Experts of a small language model.
Size: 18 layers, vocabulary 32768.
Experts: 48 experts in each of 16 layers, 160 GeGLU neurons an expert, 4 picks a token.
Training: 1221M tokens, 12651 steps.
Below are experts of layer 4 (counted from 0) of a mixture-of-experts language model. Rows are named router (the router's row for the expert), down (a neuron's output weights, with its number) and show model dimensions 128-191. Each number is 50 + 10 x the weight over its row's rms, rounded and kept within 0 to 99.
Before each expert's rows: a language model's description of what the expert responds to. This comes from a sample of Wikipedia text that the model never trained on.

# expert 3
Description: List separators and conjunctions. Commas, and, or, slashes and closing parentheses joining list items or place parts, e.g. rights, and; Grand Rapids, Michigan.
router:46 57 51 57 60 46 31 54 66 42 65 35 62 40 60 72 18 55 43 56 42 56 43 22 67 43 48 44 52 56 55 65 34 41 34 57 48 47 50 53 41 65 68 40 36 50 44 50 51 55 54 51 33 61 43 48 30 55 53 69 44 56 64 49
down0:45 58 58 58 47 35 78 78 38 45 47 44 46 55 35 62 52 53 58 35 35 52 60 57 34 65 48 49 55 46 49 70 57 42 54 41 62 54 38 38 50 45 38 54 63 46 50 52 58 37 56 63 47 44 44 48 37 48 64 53 54 51 59 47
down1:50 51 47 44 54 62 46 51 53 56 30 61 56 53 47 59 52 44 52 50 46 63 43 58 43 63 58 45 48 59 62 36 62 50 32 55 48 58 42 63 50 37 47 57 52 53 39 44 55 51 62 66 35 48 56 29 48 52 40 44 56 38 67 46
down2:34 40 58 42 68 45 33 54 45 33 42 46 62 46 64 44 43 63 28 57 57 52 39 56 51 46 30 51 42 82 48 63 63 69 46 48 55 53 53 44 52 53 43 65 47 64 52 42 48 46 48 66 64 51 43 66 74 48 50 39 67 64 49 43
down3:65 42 57 56 52 45 51 54 46 45 26 52 51 54 48 59 55 39 38 44 62 31 66 43 57 38 51 59 46 23 46 41 46 59 43 60 73 52 57 59 64 50 45 58 52 52 44 43 47 41 50 51 50 57 28 63 73 41 39 56 62 68 68 48
down4:40 41 33 48 47 70 59 57 37 43 51 48 60 48 12 47 46 74 53 61 49 64 41 67 61 53 51 48 60 48 58 38 57 45 50 53 45 40 54 62 50 48 44 42 56 39 51 52 67 44 47 54 68 43 44 44 46 55 33 37 54 46 49 53
down5:59 46 58 60 50 50 39 45 59 59 50 34 47 62 49 50 53 63 32 43 44 62 59 58 71 59 49 58 52 56 41 42 58 61 43 48 34 30 49 52 58 51 63 49 59 61 57 73 61 54 50 46 56 57 73 49 55 52 62 58 61 49 35 66
down6:53 58 41 43 63 48 47 38 46 39 51 51 50 51 35 44 50 44 59 58 47 59 27 75 61 53 44 51 64 67 56 55 68 45 43 47 51 56 50 65 56 46 62 48 44 47 43 44 44 40 46 46 58 50 53 55 32 74 42 47 53 46 44 54

# expert 35
Description: Mid-word name pieces. Inner letter chunks of foreign names and rare words, often doubled consonants: Cro-is-ier, Gro-ot, whe-ez-ing, kul-aks.
router:41 45 50 48 41 41 53 54 42 41 51 44 30 45 40 47 53 55 39 50 46 23 58 62 51 55 42 61 59 60 53 45 58 44 54 56 39 65 46 57 49 55 59 59 43 51 66 43 49 46 47 51 42 37 42 58 52 54 39 60 53 42 75 81
down0:51 62 76 37 53 49 38 32 40 64 62 46 38 61 47 41 46 57 31 53 47 48 43 45 54 34 15 51 45 52 37 63 55 64 52 38 57 48 73 43 75 57 53 46 61 54 48 46 48 53 46 36 37 55 43 59 45 38 56 62 58 35 45 43
down1:54 54 52 43 39 46 45 46 36 50 43 34 47 48 60 65 62 55 51 50 38 54 46 43 32 54 51 43 61 45 44 53 52 43 51 56 59 43 60 46 52 58 34 49 56 59 50 48 56 64 25 51 51 46 57 59 19 28 55 50 39 49 39 68
down2:60 48 44 55 47 52 47 56 64 58 58 52 57 57 52 53 70 48 37 53 57 45 42 40 43 44 35 44 55 33 45 48 40 53 41 46 49 39 62 53 45 61 53 53 46 42 69 59 40 53 44 53 48 28 41 49 39 47 33 37 56 56 50 41
down3:46 63 36 57 62 43 46 52 51 56 35 55 44 48 59 51 64 63 58 38 43 51 44 40 48 61 45 41 57 51 39 52 71 40 66 56 54 54 48 44 46 38 38 68 77 40 31 36 63 48 69 65 63 40 54 49 48 64 45 66 60 50 53 60
down4:40 58 47 57 44 43 65 55 62 49 54 58 37 60 55 41 50 39 47 44 35 46 46 49 52 29 56 37 44 46 51 46 29 56 78 64 53 76 55 59 49 38 49 58 57 55 53 54 74 42 80 47 54 66 45 39 65 51 40 60 59 38 49 42
down5:51 64 56 42 34 47 51 39 63 48 48 56 46 45 50 47 55 62 58 55 53 56 51 50 49 54 59 60 43 59 33 40 38 65 40 29 61 58 44 52 33 62 67 43 70 43 40 47 43 47 47 57 36 47 55 62 22 54 42 42 37 68 57 46
down6:66 50 48 59 56 52 51 43 58 51 44 52 41 41 35 35 44 38 54 52 56 50 52 48 37 55 63 61 42 37 57 73 51 64 42 51 50 34 57 46 60 50 56 43 44 33 63 42 58 42 68 53 44 47 44 40 64 53 51 49 56 47 42 31

# expert 15
Description: Sentence ends and headings. Periods ending sentences, paragraph breaks and == heading markers, plus decimal points inside table numbers, e.g. 45.99, 49.4.
router:56 46 36 54 54 54 45 70 42 50 54 29 37 61 52 52 52 46 46 64 30 51 62 40 52 43 40 34 41 58 78 49 43 46 62 42 50 54 46 48 58 69 68 41 38 45 55 65 33 53 54 38 52 55 35 55 43 49 32 54 48 52 48 48
down0:49 64 57 63 57 61 65 29 53 43 60 51 66 75 44 49 67 49 62 38 45 40 57 55 35 42 50 52 43 37 33 57 51 43 54 60 39 43 49 38 58 35 63 40 46 41 64 57 39 50 61 59 56 53 54 48 19 34 58 55 31 57 44 60
down1:56 49 44 48 46 64 64 48 26 45 31 58 52 49 73 42 52 54 46 49 59 56 46 57 55 41 59 53 48 38 35 66 39 51 61 45 53 47 49 58 69 56 48 49 36 39 59 60 67 32 39 58 65 48 44 63 37 65 56 50 49 55 56 43
down2:43 35 53 33 48 54 50 44 50 29 42 58 34 37 70 57 57 42 54 39 69 41 57 64 57 31 55 59 37 57 52 51 68 52 61 54 57 55 42 38 58 65 69 59 63 41 72 44 51 55 41 54 61 50 41 51 43 39 52 36 60 52 44 52
down3:53 30 58 54 47 58 45 39 49 45 48 50 56 51 22 55 47 48 43 44 60 19 46 57 48 43 44 50 40 54 50 46 48 59 51 62 63 56 56 39 33 42 50 58 48 40 45 44 56 64 42 71 37 48 48 51 50 49 52 61 43 43 66 67
down4:71 47 41 51 40 61 45 49 60 39 57 49 43 55 52 52 62 50 45 57 45 36 47 57 47 61 51 63 45 25 33 30 61 62 42 38 40 44 54 75 38 47 53 50 40 54 45 56 51 55 53 42 37 56 55 64 29 36 28 53 59 64 48 55
down5:65 52 54 58 49 52 67 56 66 45 60 59 45 31 34 58 57 38 46 32 54 44 59 58 50 36 64 60 39 35 47 57 58 53 47 49 34 54 47 56 51 50 53 48 40 58 55 57 64 44 46 30 71 44 54 51 62 63 51 51 67 38 61 51
down6:45 38 23 48 54 46 51 48 53 47 48 54 55 39 67 64 51 39 42 39 35 38 47 44 36 74 42 72 57 70 44 50 51 43 46 47 54 43 44 56 68 54 46 46 40 57 66 61 50 31 33 65 40 42 41 62 50 50 66 61 39 49 72 50

# expert 29
Description: Function words in titles. The word of in titles like Archbishop of Canterbury, plus the, opening quotes for song titles, and table row-end pipes.
router:51 62 55 53 42 49 42 38 44 46 43 61 48 42 55 43 53 42 43 32 59 64 63 51 41 57 44 38 37 54 42 49 57 51 56 42 58 74 39 56 48 48 55 52 60 33 51 62 49 51 57 39 59 41 48 41 59 53 46 37 64 45 44 51
down0:65 42 46 51 54 62 51 47 56 61 60 28 49 48 57 60 33 53 59 57 57 40 42 34 37 66 62 33 44 40 57 60 35 55 44 37 40 59 67 38 59 65 39 56 50 51 37 49 46 46 51 41 32 62 57 45 42 39 57 43 59 63 23 45
down1:36 50 41 62 41 32 69 56 53 67 52 31 47 55 46 56 50 45 49 37 58 37 46 60 52 61 46 53 66 48 44 29 58 46 57 53 62 55 49 51 58 41 55 53 67 55 65 55 40 54 44 49 52 49 28 58 51 44 55 49 33 54 44 48
down2:38 42 56 53 48 36 49 45 44 57 65 49 54 52 63 45 39 50 44 41 61 51 43 60 46 47 46 31 42 52 40 61 63 49 53 55 49 53 53 49 45 51 37 38 35 48 44 54 50 59 57 59 47 46 66 43 56 59 52 67 41 56 46 54
down3:47 58 51 51 63 69 39 62 46 49 49 61 61 62 48 47 53 47 51 50 46 48 44 41 56 55 46 44 51 60 54 37 44 45 59 60 56 32 41 44 59 57 42 61 49 47 55 49 41 62 27 46 43 49 65 56 53 52 52 61 62 62 38 55
down4:40 38 55 54 42 79 43 48 35 51 46 47 48 39 48 44 56 47 50 52 43 31 46 49 44 47 45 54 68 64 49 37 49 53 54 54 74 47 61 47 48 59 61 48 53 42 53 47 47 50 46 35 51 30 60 62 42 40 51 43 69 40 52 62
down5:57 40 57 58 62 54 48 54 44 31 39 48 55 57 53 62 49 61 47 58 45 29 48 48 45 47 64 53 63 49 63 54 56 47 48 47 57 61 60 45 43 62 39 36 37 46 45 34 60 46 40 57 41 45 64 68 54 62 64 39 48 44 32 33
down6:33 54 41 61 31 57 31 57 50 61 44 46 38 65 49 37 52 64 37 42 49 47 49 37 61 40 55 57 48 47 37 60 50 44 39 58 54 57 49 50 40 37 72 42 42 70 42 45 61 68 43 47 35 58 34 48 34 41 53 54 56 55 51 49

# expert 8
Description: Partitive "of". The word "of" after quantities, positions or collective nouns, e.g. "one-third of", "hundreds of", "last of", plus "%" in demographic text.
router:43 51 44 42 41 76 58 40 42 49 60 58 47 51 52 47 34 56 37 57 40 61 52 51 48 44 58 57 40 52 31 55 62 48 63 43 69 47 55 37 40 56 61 43 74 50 46 49 46 51 57 40 50 40 53 59 44 62 39 49 54 58 61 59
down0:49 37 43 52 38 66 51 50 53 65 31 35 42 42 57 57 40 66 53 46 59 57 64 46 31 42 43 46 24 53 49 44 74 50 50 59 57 47 52 46 58 44 65 58 42 66 53 57 64 55 43 51 37 42 40 43 42 47 49 61 59 61 45 54
down1:44 55 56 50 59 69 62 64 54 51 33 37 46 75 39 53 47 45 41 32 53 56 44 51 25 53 53 54 41 64 58 45 31 65 44 53 45 63 62 47 60 63 62 50 49 45 39 44 57 44 20 58 40 52 55 47 48 48 56 33 50 61 52 49
down2:63 53 52 41 63 46 51 51 27 47 51 53 43 44 50 70 44 47 52 54 44 52 50 42 52 44 51 42 70 37 62 40 60 68 61 38 56 41 38 67 57 50 33 49 55 58 66 55 34 55 43 41 42 30 48 47 56 43 27 46 52 71 45 62
down3:58 47 59 43 55 68 56 51 67 48 44 35 48 62 55 49 54 40 49 53 29 58 57 32 45 49 69 69 57 40 51 54 53 60 52 76 43 34 54 64 53 54 54 34 41 59 45 57 60 54 62 42 53 45 52 41 65 47 49 51 43 33 42 68
down4:42 44 65 53 56 46 48 60 60 44 55 47 49 56 77 45 37 43 50 58 34 69 45 52 35 44 42 46 37 62 54 59 53 71 64 43 47 40 80 48 49 54 55 48 38 51 54 51 50 48 45 40 51 48 50 46 33 45 38 37 62 44 50 49
down5:45 62 58 53 49 46 51 54 38 65 29 65 51 66 51 30 53 39 47 63 60 58 51 38 46 53 67 50 33 40 41 34 56 42 50 72 48 53 51 58 58 57 62 49 64 50 69 47 48 61 34 62 52 29 46 48 57 42 53 49 48 58 62 29
down6:61 37 53 69 49 50 50 56 42 40 42 42 65 48 60 50 34 39 52 35 40 58 56 60 44 56 44 35 53 67 45 58 52 29 31 60 50 45 39 52 57 49 51 38 58 52 54 43 33 48 47 38 42 39 53 55 52 49 58 30 49 78 40 60

# expert 43
Description: Clause continuation tokens. Commas, and, closing parentheses and verbs was/is/were after a subject or name, continuing a clause, e.g. Uncasville, Connecticut.
router:54 60 35 43 58 36 52 60 45 50 41 30 46 60 66 54 54 51 46 65 40 67 57 38 48 55 51 52 48 59 44 67 52 57 62 38 67 58 58 39 45 63 44 55 42 38 67 55 43 46 55 66 62 54 57 35 42 58 44 41 32 71 37 49
down0:48 48 47 46 59 67 59 38 53 52 57 47 64 59 54 45 34 41 47 69 48 50 50 41 32 69 47 50 26 45 39 38 59 49 57 34 34 59 62 42 45 58 52 52 56 50 49 51 30 56 42 46 32 50 50 42 62 24 55 51 44 49 56 42
down1:55 64 56 61 56 68 80 49 55 52 53 34 36 49 33 32 60 56 40 32 50 47 46 45 65 39 75 69 49 50 53 44 59 52 57 51 62 64 48 43 54 45 49 55 58 58 50 41 44 56 54 53 52 57 53 28 50 52 50 41 53 56 44 49
down2:60 39 52 48 64 48 31 53 44 50 51 55 47 61 63 76 45 45 50 58 39 57 56 46 48 46 58 57 43 64 55 52 45 36 56 45 43 62 53 47 71 71 60 40 44 61 65 41 55 43 56 52 54 71 47 38 72 59 71 40 46 52 68 38
down3:58 59 45 42 56 47 41 51 43 44 54 42 59 48 40 51 70 52 63 52 59 56 60 46 50 47 41 50 52 45 49 47 61 50 43 44 44 60 38 37 39 38 46 47 57 39 63 40 52 60 47 62 42 29 64 26 51 62 52 53 69 44 58 46
down4:68 48 44 39 35 52 39 54 59 54 44 68 50 61 62 43 38 55 40 60 52 60 51 68 58 51 43 39 32 38 50 61 55 38 58 52 42 68 58 49 60 60 71 52 45 59 38 51 75 38 48 46 55 54 52 39 43 44 52 44 50 59 54 43
down5:38 53 54 54 64 58 34 35 57 67 44 29 56 31 44 48 41 41 44 42 57 47 47 61 63 32 58 55 46 59 50 65 72 44 42 70 69 52 60 47 43 39 65 58 36 59 53 65 54 49 50 42 46 57 50 38 47 65 61 63 55 60 48 50
down6:31 52 52 53 51 47 50 52 47 43 41 54 63 56 67 34 50 33 53 48 51 42 51 29 73 67 53 27 40 52 55 48 51 62 55 55 39 37 42 52 49 36 53 58 60 43 52 50 32 51 48 57 58 42 48 46 48 49 49 53 44 58 68 51

# expert 39
Description: Name and taxon endings. Final pieces of foreign personal names, places and Latin taxa: Tipp-u, Jiab-ao, Thalasse-us, -idae, -ović, -ville.
router:58 50 53 37 45 58 32 59 40 64 51 56 50 39 68 51 45 50 43 48 56 53 40 65 44 46 71 55 42 56 52 37 52 43 50 52 41 49 44 32 54 55 48 43 49 59 57 41 52 49 55 45 46 32 53 40 50 57 64 47 39 40 50 48
down0:47 61 49 53 53 48 44 54 52 38 45 52 42 39 46 62 56 60 53 43 33 49 53 43 46 24 57 47 58 52 38 46 31 36 47 53 44 37 51 42 50 51 54 38 73 64 59 35 55 52 28 47 63 63 42 46 41 73 41 32 50 37 41 52
down1:57 34 46 63 56 48 64 36 52 54 62 67 52 51 35 49 55 42 35 53 47 42 30 61 81 30 64 54 55 50 47 55 55 39 50 42 66 57 50 49 66 63 67 53 56 60 70 52 47 55 48 47 45 69 49 59 55 56 55 56 66 38 46 48
down2:51 47 59 51 44 47 51 55 45 46 52 55 44 56 45 55 60 55 60 49 47 43 37 49 53 57 39 58 33 65 42 57 50 46 55 91 64 62 48 56 50 50 39 55 39 45 56 42 55 35 39 49 45 58 49 54 53 60 40 56 47 57 59 57
down3:64 52 32 47 39 62 44 36 60 42 50 66 49 60 57 38 65 64 58 75 44 38 60 42 64 63 57 40 59 38 47 67 51 49 58 34 33 54 43 68 32 44 52 42 73 62 39 54 58 44 44 48 56 41 48 60 53 63 46 60 31 43 59 21
down4:38 49 53 33 60 51 62 49 50 52 38 65 57 38 47 42 79 49 51 49 43 49 49 47 72 46 36 65 69 51 51 35 45 47 53 70 48 47 36 31 33 49 57 38 47 56 45 41 44 52 50 49 39 53 46 65 51 50 52 50 46 50 64 53
down5:35 40 40 52 36 55 21 49 47 52 46 70 40 45 51 60 44 45 48 46 62 48 39 43 57 55 73 29 52 42 49 49 62 65 19 44 44 48 48 47 61 59 44 33 43 45 49 58 74 44 57 49 71 46 43 62 62 59 66 59 54 47 51 49
down6:43 51 48 43 48 57 34 40 33 49 57 39 48 33 45 58 73 37 29 55 49 58 61 32 55 49 58 49 61 47 34 53 39 49 45 60 55 40 63 57 61 62 37 42 46 60 38 47 45 55 45 62 39 57 63 35 43 56 44 49 58 63 50 48

# expert 41
Description: Verbs after auxiliaries. Main verbs and participles after to, was, would or and: manage, had, set, became, played, attached.
router:63 31 52 36 63 38 46 38 52 59 42 64 57 38 77 49 48 54 43 45 57 56 70 49 37 46 39 38 48 60 44 59 53 43 56 48 63 40 53 42 62 50 47 60 59 57 28 44 48 56 45 47 61 62 44 65 49 56 52 45 54 39 44 56
down0:43 35 57 36 44 64 38 37 59 35 41 38 51 43 48 56 48 60 50 52 66 55 47 52 44 50 52 41 41 55 46 59 46 46 50 36 63 29 51 70 46 39 55 51 54 59 29 44 49 45 47 45 62 33 37 48 31 45 40 43 48 59 74 50
down1:58 51 60 39 48 54 46 46 39 48 32 31 52 53 59 64 57 40 28 35 33 19 64 43 37 55 51 23 37 57 35 68 68 56 73 39 41 63 53 47 58 44 52 39 66 35 41 64 50 57 49 42 45 47 51 44 51 47 44 41 61 46 49 53
down2:56 49 37 46 42 35 53 42 37 58 59 53 49 73 59 49 62 57 51 53 47 48 68 49 52 47 49 45 53 52 50 66 42 43 44 37 53 58 65 50 43 33 51 54 46 56 54 57 36 38 34 49 34 62 55 50 55 51 50 55 50 75 57 56
down3:53 46 56 56 55 49 52 43 53 44 44 55 55 46 58 49 41 51 62 45 52 47 59 54 50 71 58 40 43 63 61 43 48 46 48 45 55 61 66 69 49 56 58 33 56 58 59 47 40 43 37 47 59 64 51 44 50 59 63 66 54 53 48 66
down4:60 69 39 53 59 48 46 56 42 43 61 44 52 45 49 43 53 53 40 51 37 53 54 51 54 58 49 59 59 51 69 48 43 50 57 56 39 58 57 38 51 49 40 45 47 35 48 43 54 45 39 47 55 32 44 54 44 41 36 27 44 54 42 64
down5:57 49 45 44 40 35 43 42 48 60 57 49 52 58 41 49 51 62 53 39 53 41 48 39 41 56 46 37 50 50 45 61 51 34 59 64 41 48 46 42 71 41 43 60 42 39 37 57 66 36 59 59 48 35 62 54 53 41 63 41 54 42 54 48
down6:57 37 54 49 49 76 36 43 30 35 45 59 40 57 34 59 51 56 60 54 56 50 52 46 57 50 55 50 64 58 45 45 48 56 36 65 63 39 51 52 53 57 36 48 51 39 56 58 44 23 58 58 43 41 45 64 50 22 39 44 54 49 56 45

# expert 20
Description: Prepositions after verbs. Prepositions and articles following a verb or role noun in biographies, e.g. "role for", "formed a", "coincided with", plus colons in titles and scores.
router:60 67 47 51 62 55 34 50 56 45 44 54 49 32 55 44 42 68 38 44 68 50 55 50 22 40 39 46 48 65 64 78 62 46 63 36 61 58 58 43 32 54 36 58 42 48 55 49 45 43 54 59 56 61 65 53 67 43 54 48 46 38 37 47
down0:62 54 65 50 63 53 59 56 62 34 59 36 54 39 62 50 42 53 40 45 73 38 66 51 37 47 46 49 60 55 49 62 38 47 52 58 55 41 41 65 51 57 63 63 52 53 50 48 43 67 62 61 37 44 57 54 42 49 51 31 46 36 57 46
down1:44 46 47 64 46 61 69 46 62 57 43 46 44 51 37 46 55 55 61 69 55 49 47 52 53 44 63 32 46 34 55 52 51 45 69 60 63 50 58 62 37 64 53 47 55 58 49 60 49 45 51 48 43 37 43 59 46 61 40 45 59 50 63 49
down2:51 51 54 60 51 30 59 50 60 67 51 65 30 52 57 38 49 51 46 53 49 50 47 55 35 41 59 70 65 47 41 57 48 60 53 40 41 57 46 48 55 48 41 62 43 55 40 53 55 40 57 32 49 53 56 49 43 60 48 65 47 45 50 44
down3:43 42 71 58 41 58 38 53 65 44 53 52 50 59 43 66 52 58 57 53 64 39 71 62 55 45 60 53 41 46 54 59 64 54 66 49 53 49 45 48 36 59 60 50 30 43 63 50 36 73 45 52 48 40 53 29 44 61 28 46 65 64 62 47
down4:38 45 64 64 51 47 60 46 63 70 40 58 74 49 46 67 56 44 51 67 43 50 49 51 36 55 43 54 41 46 24 50 50 57 51 39 63 69 47 44 44 40 46 62 48 42 38 69 66 58 56 53 55 54 44 62 55 55 60 28 41 52 56 72
down5:49 29 54 32 51 33 51 50 50 46 55 50 60 54 39 58 41 43 73 44 50 55 42 55 53 40 52 48 45 63 41 24 56 56 58 34 42 49 62 59 52 43 59 47 44 66 67 38 75 43 55 63 56 51 59 52 69 66 63 46 55 40 57 53
down6:50 58 48 41 51 54 31 46 69 40 48 40 51 45 47 55 42 44 46 36 56 35 56 54 59 43 35 47 48 54 49 37 38 41 51 44 67 53 40 45 46 48 55 38 50 53 54 58 47 45 75 52 35 61 42 49 56 53 51 39 45 71 42 47

# expert 5
Description: Additive adverbs, biography connectives. Connectives like also, in addition, later, subsequently, formerly, plus commas splitting University of California, Los Angeles in education biographies.
router:53 33 67 57 56 26 55 53 55 50 61 44 30 29 70 36 48 43 58 44 47 29 59 63 31 45 39 39 46 32 46 69 54 44 43 56 56 45 47 61 49 41 40 55 48 46 46 41 57 47 39 48 64 51 50 72 56 49 67 62 52 40 49 32
down0:45 26 40 47 47 50 65 50 53 63 65 46 64 44 58 56 50 35 67 62 44 53 35 45 42 35 30 46 52 46 66 55 54 41 54 46 43 31 45 43 61 39 52 54 47 63 35 60 46 44 70 47 25 46 42 46 38 48 60 58 61 41 63 64
down1:33 55 48 41 55 40 42 33 51 67 62 69 42 57 56 51 45 53 48 59 53 66 48 46 61 41 56 47 61 46 46 41 56 49 65 50 30 47 48 56 63 52 41 40 51 44 47 50 50 46 47 50 40 58 54 45 46 44 49 58 47 58 63 48
down2:61 64 53 75 41 45 43 49 46 51 47 50 43 63 49 37 53 36 43 42 46 43 54 42 37 52 52 51 49 59 56 37 41 56 66 52 54 55 32 49 41 63 27 32 63 65 57 52 66 49 45 41 53 35 32 44 45 53 60 67 44 50 45 49
down3:53 59 58 48 42 40 53 43 47 54 48 48 50 71 46 62 54 37 45 42 37 29 59 41 43 35 48 40 56 33 41 44 32 68 52 49 39 55 45 51 43 42 45 44 52 60 59 45 49 46 42 37 50 50 50 46 48 59 31 46 30 63 48 51
down4:31 30 43 47 33 68 52 60 49 49 44 62 65 60 49 59 51 63 36 40 44 35 44 70 28 60 55 49 62 49 71 46 47 48 63 49 33 34 67 47 48 55 48 56 62 56 48 44 44 42 50 55 37 34 50 41 41 38 62 53 54 61 77 65
down5:24 52 42 58 59 49 55 52 46 42 56 22 51 43 55 54 65 71 50 49 60 49 65 57 51 35 49 44 68 41 48 54 41 44 43 55 69 68 34 26 42 38 53 24 51 51 47 55 60 44 47 65 35 60 50 62 43 54 46 35 52 52 50 47
down6:67 45 42 47 58 35 51 41 50 55 44 48 65 45 68 33 38 60 60 42 57 60 40 64 32 45 54 47 40 66 46 33 51 54 38 47 62 52 63 52 61 40 47 47 48 37 45 34 65 40 42 35 47 37 61 59 47 48 61 51 44 45 38 51

# expert 13
Description: Year prefixes and dates. Century digits starting years (19 in 1973, 20 in 2018, 18 in 1864), month names, and row numbers in tables.
router:54 44 39 41 42 28 44 56 36 36 53 52 57 42 29 52 43 50 38 22 42 30 57 52 56 57 44 60 61 45 62 36 41 56 40 48 50 55 50 51 57 48 51 65 41 43 61 41 48 51 57 53 29 57 49 62 46 30 44 48 53 46 53 43
down0:33 46 60 54 35 61 41 61 48 59 49 50 54 55 56 52 45 49 50 45 47 50 48 40 50 55 45 45 63 56 35 19 41 18 45 45 55 57 63 66 42 48 47 53 29 50 53 63 44 46 66 30 71 26 40 54 63 46 51 53 57 55 49 57
down1:40 58 48 22 64 36 42 26 50 42 57 55 68 53 50 46 45 59 54 57 47 48 29 41 51 52 47 54 51 65 72 43 52 59 51 60 51 45 39 62 35 52 44 60 61 42 50 34 57 58 49 48 51 59 55 36 50 58 59 52 40 54 59 50
down2:47 41 45 47 53 55 51 33 32 64 51 27 46 46 36 48 46 38 54 43 57 49 58 50 52 70 49 47 47 36 46 39 46 57 38 59 47 58 44 66 45 36 55 56 48 61 48 57 64 56 58 46 39 46 69 58 50 60 47 51 55 39 48 37
down3:50 34 64 71 63 60 73 50 44 58 65 46 60 35 33 56 50 38 55 56 52 45 56 45 41 50 68 51 53 42 48 40 32 53 47 41 41 74 41 52 50 57 48 46 70 61 61 40 46 58 55 50 43 39 52 46 42 63 65 33 45 56 42 50
down4:47 20 47 45 44 61 47 58 54 31 50 47 52 29 39 64 49 46 56 16 40 59 47 44 49 44 45 49 52 55 55 41 66 47 41 52 42 52 52 48 45 47 49 39 42 68 34 41 53 58 50 43 55 54 61 47 48 49 47 42 55 64 33 59
down5:59 49 51 60 51 52 50 44 45 46 57 51 55 35 47 42 63 40 55 35 37 49 31 64 59 58 48 54 63 47 42 45 54 65 24 43 45 50 43 62 61 78 51 38 51 36 56 47 45 50 55 42 68 59 61 42 57 47 45 66 50 42 49 49
down6:34 47 57 61 38 55 32 41 38 58 54 62 42 56 37 45 57 57 56 47 42 42 47 67 40 39 41 44 40 55 42 36 43 66 35 43 42 29 61 53 59 38 52 44 60 36 55 33 20 44 58 46 54 62 61 50 50 53 66 46 52 38 46 57

# expert 23
Description: Song and name fragments. Word pieces inside names and song titles, hyphenated parts and pop/rock words, e.g. Jay-Z, hitchhikes, You, rock, guitar.
router:52 48 60 53 41 63 55 45 44 75 41 40 56 53 61 61 55 63 41 51 47 44 26 63 64 56 41 56 64 49 32 57 38 75 59 50 27 44 47 67 67 53 50 47 65 51 53 43 60 33 63 47 29 46 62 50 67 78 45 63 65 58 53 54
down0:45 47 56 58 46 58 37 55 28 54 68 48 40 56 71 67 44 55 45 42 47 60 58 68 59 53 42 58 59 67 60 48 66 51 56 59 37 44 56 55 56 50 39 57 48 68 44 52 60 52 53 62 49 53 50 44 65 66 29 64 58 48 57 58
down1:33 46 53 51 58 46 49 49 33 37 39 50 71 45 44 42 47 44 53 58 49 39 53 31 36 60 46 64 29 61 49 57 48 53 56 66 51 51 44 53 70 69 50 59 43 53 46 47 53 56 72 40 40 53 55 70 48 52 36 63 47 41 56 33
down2:47 56 52 63 62 38 40 53 45 42 49 47 74 33 54 46 55 34 48 50 50 38 46 41 43 53 55 33 54 56 66 27 44 53 58 39 67 57 59 59 56 50 45 57 55 37 50 57 74 37 41 56 56 32 66 48 50 53 38 49 53 33 54 43
down3:59 47 49 49 56 35 44 57 52 40 69 47 58 40 60 62 51 41 34 62 65 35 50 49 36 41 61 55 48 38 56 55 44 46 54 46 61 76 47 58 57 37 31 58 31 68 41 53 57 64 45 56 50 61 47 60 44 56 56 55 45 54 48 56
down4:35 55 38 56 43 49 57 60 76 57 54 61 59 41 49 56 55 67 65 61 50 46 58 57 52 45 38 58 46 54 33 63 45 48 41 45 50 38 46 64 45 59 43 50 46 39 60 64 56 62 53 48 30 57 46 49 60 53 61 30 39 55 54 56
down5:64 56 59 37 31 52 48 49 62 48 60 50 60 44 43 44 53 39 44 44 43 57 48 47 64 49 45 49 49 52 57 37 36 61 38 63 57 49 59 55 48 55 42 48 59 33 37 55 56 49 65 37 60 28 60 55 48 43 53 44 57 61 40 49
down6:56 50 48 46 51 56 35 41 37 49 49 61 53 44 68 49 60 44 49 45 54 57 65 43 45 57 40 53 45 44 43 45 39 47 38 43 49 65 48 48 55 55 45 47 43 51 34 50 53 35 43 49 60 54 62 44 32 57 47 44 39 36 47 45

# expert 16
Description: Space before numbers. Standalone space tokens before a number or currency sign, after colons, pipes or commas in tables and infoboxes, e.g. "Total: 7,891".
router:66 62 50 52 47 49 37 53 43 67 42 70 35 54 41 42 49 62 28 62 54 51 45 43 50 46 54 39 67 58 55 42 54 60 56 38 59 58 54 50 43 46 36 67 42 45 45 46 47 46 55 62 44 47 65 56 44 42 60 33 47 71 38 60
down0:54 63 68 57 49 67 55 47 59 37 44 33 37 50 43 67 51 35 33 55 52 29 52 66 47 38 55 41 38 47 64 35 66 41 56 51 63 58 55 50 52 53 48 70 49 66 55 42 48 60 63 58 45 46 30 40 30 54 66 61 56 54 44 28
down1:47 63 42 62 48 29 45 50 71 59 45 42 51 53 74 45 44 55 44 60 27 53 32 29 64 61 38 58 45 65 50 64 58 65 49 52 42 54 67 41 51 58 58 51 57 39 47 49 61 38 45 29 44 56 54 60 47 51 49 63 42 41 40 59
down2:48 52 33 52 46 60 60 75 44 42 57 54 45 38 58 44 58 49 42 58 69 62 68 53 66 52 58 34 61 44 67 33 65 57 59 49 49 47 57 57 52 47 45 67 53 53 42 58 47 55 62 55 39 50 40 42 62 37 57 57 61 35 46 45
down3:44 63 41 50 58 45 48 52 58 36 50 51 50 33 80 44 47 65 43 56 63 54 52 56 49 52 65 50 48 44 63 37 39 50 54 53 27 52 42 49 64 48 54 51 42 60 58 52 55 47 35 47 51 50 31 47 50 51 35 35 43 57 60 52
down4:63 28 33 62 65 49 48 47 53 44 35 49 40 44 57 37 56 46 57 53 67 55 35 43 70 45 49 48 46 51 52 51 67 63 40 43 52 48 64 41 50 52 52 66 50 49 52 55 62 44 56 59 62 49 48 45 47 41 42 62 65 46 56 42
down5:42 38 51 50 55 59 36 52 44 47 58 53 40 46 53 53 36 41 49 37 61 52 65 43 62 44 55 48 53 54 43 58 55 53 61 50 47 47 38 39 40 53 50 49 55 45 49 54 55 39 53 52 64 65 65 54 38 48 63 49 72 73 65 39
down6:61 62 49 52 41 49 49 50 35 53 45 43 60 48 62 63 53 47 41 38 52 63 62 54 64 66 52 52 60 48 66 67 53 46 53 39 37 52 60 69 59 52 42 50 66 52 52 57 41 31 47 62 50 51 38 53 49 68 51 49 49 51 56 40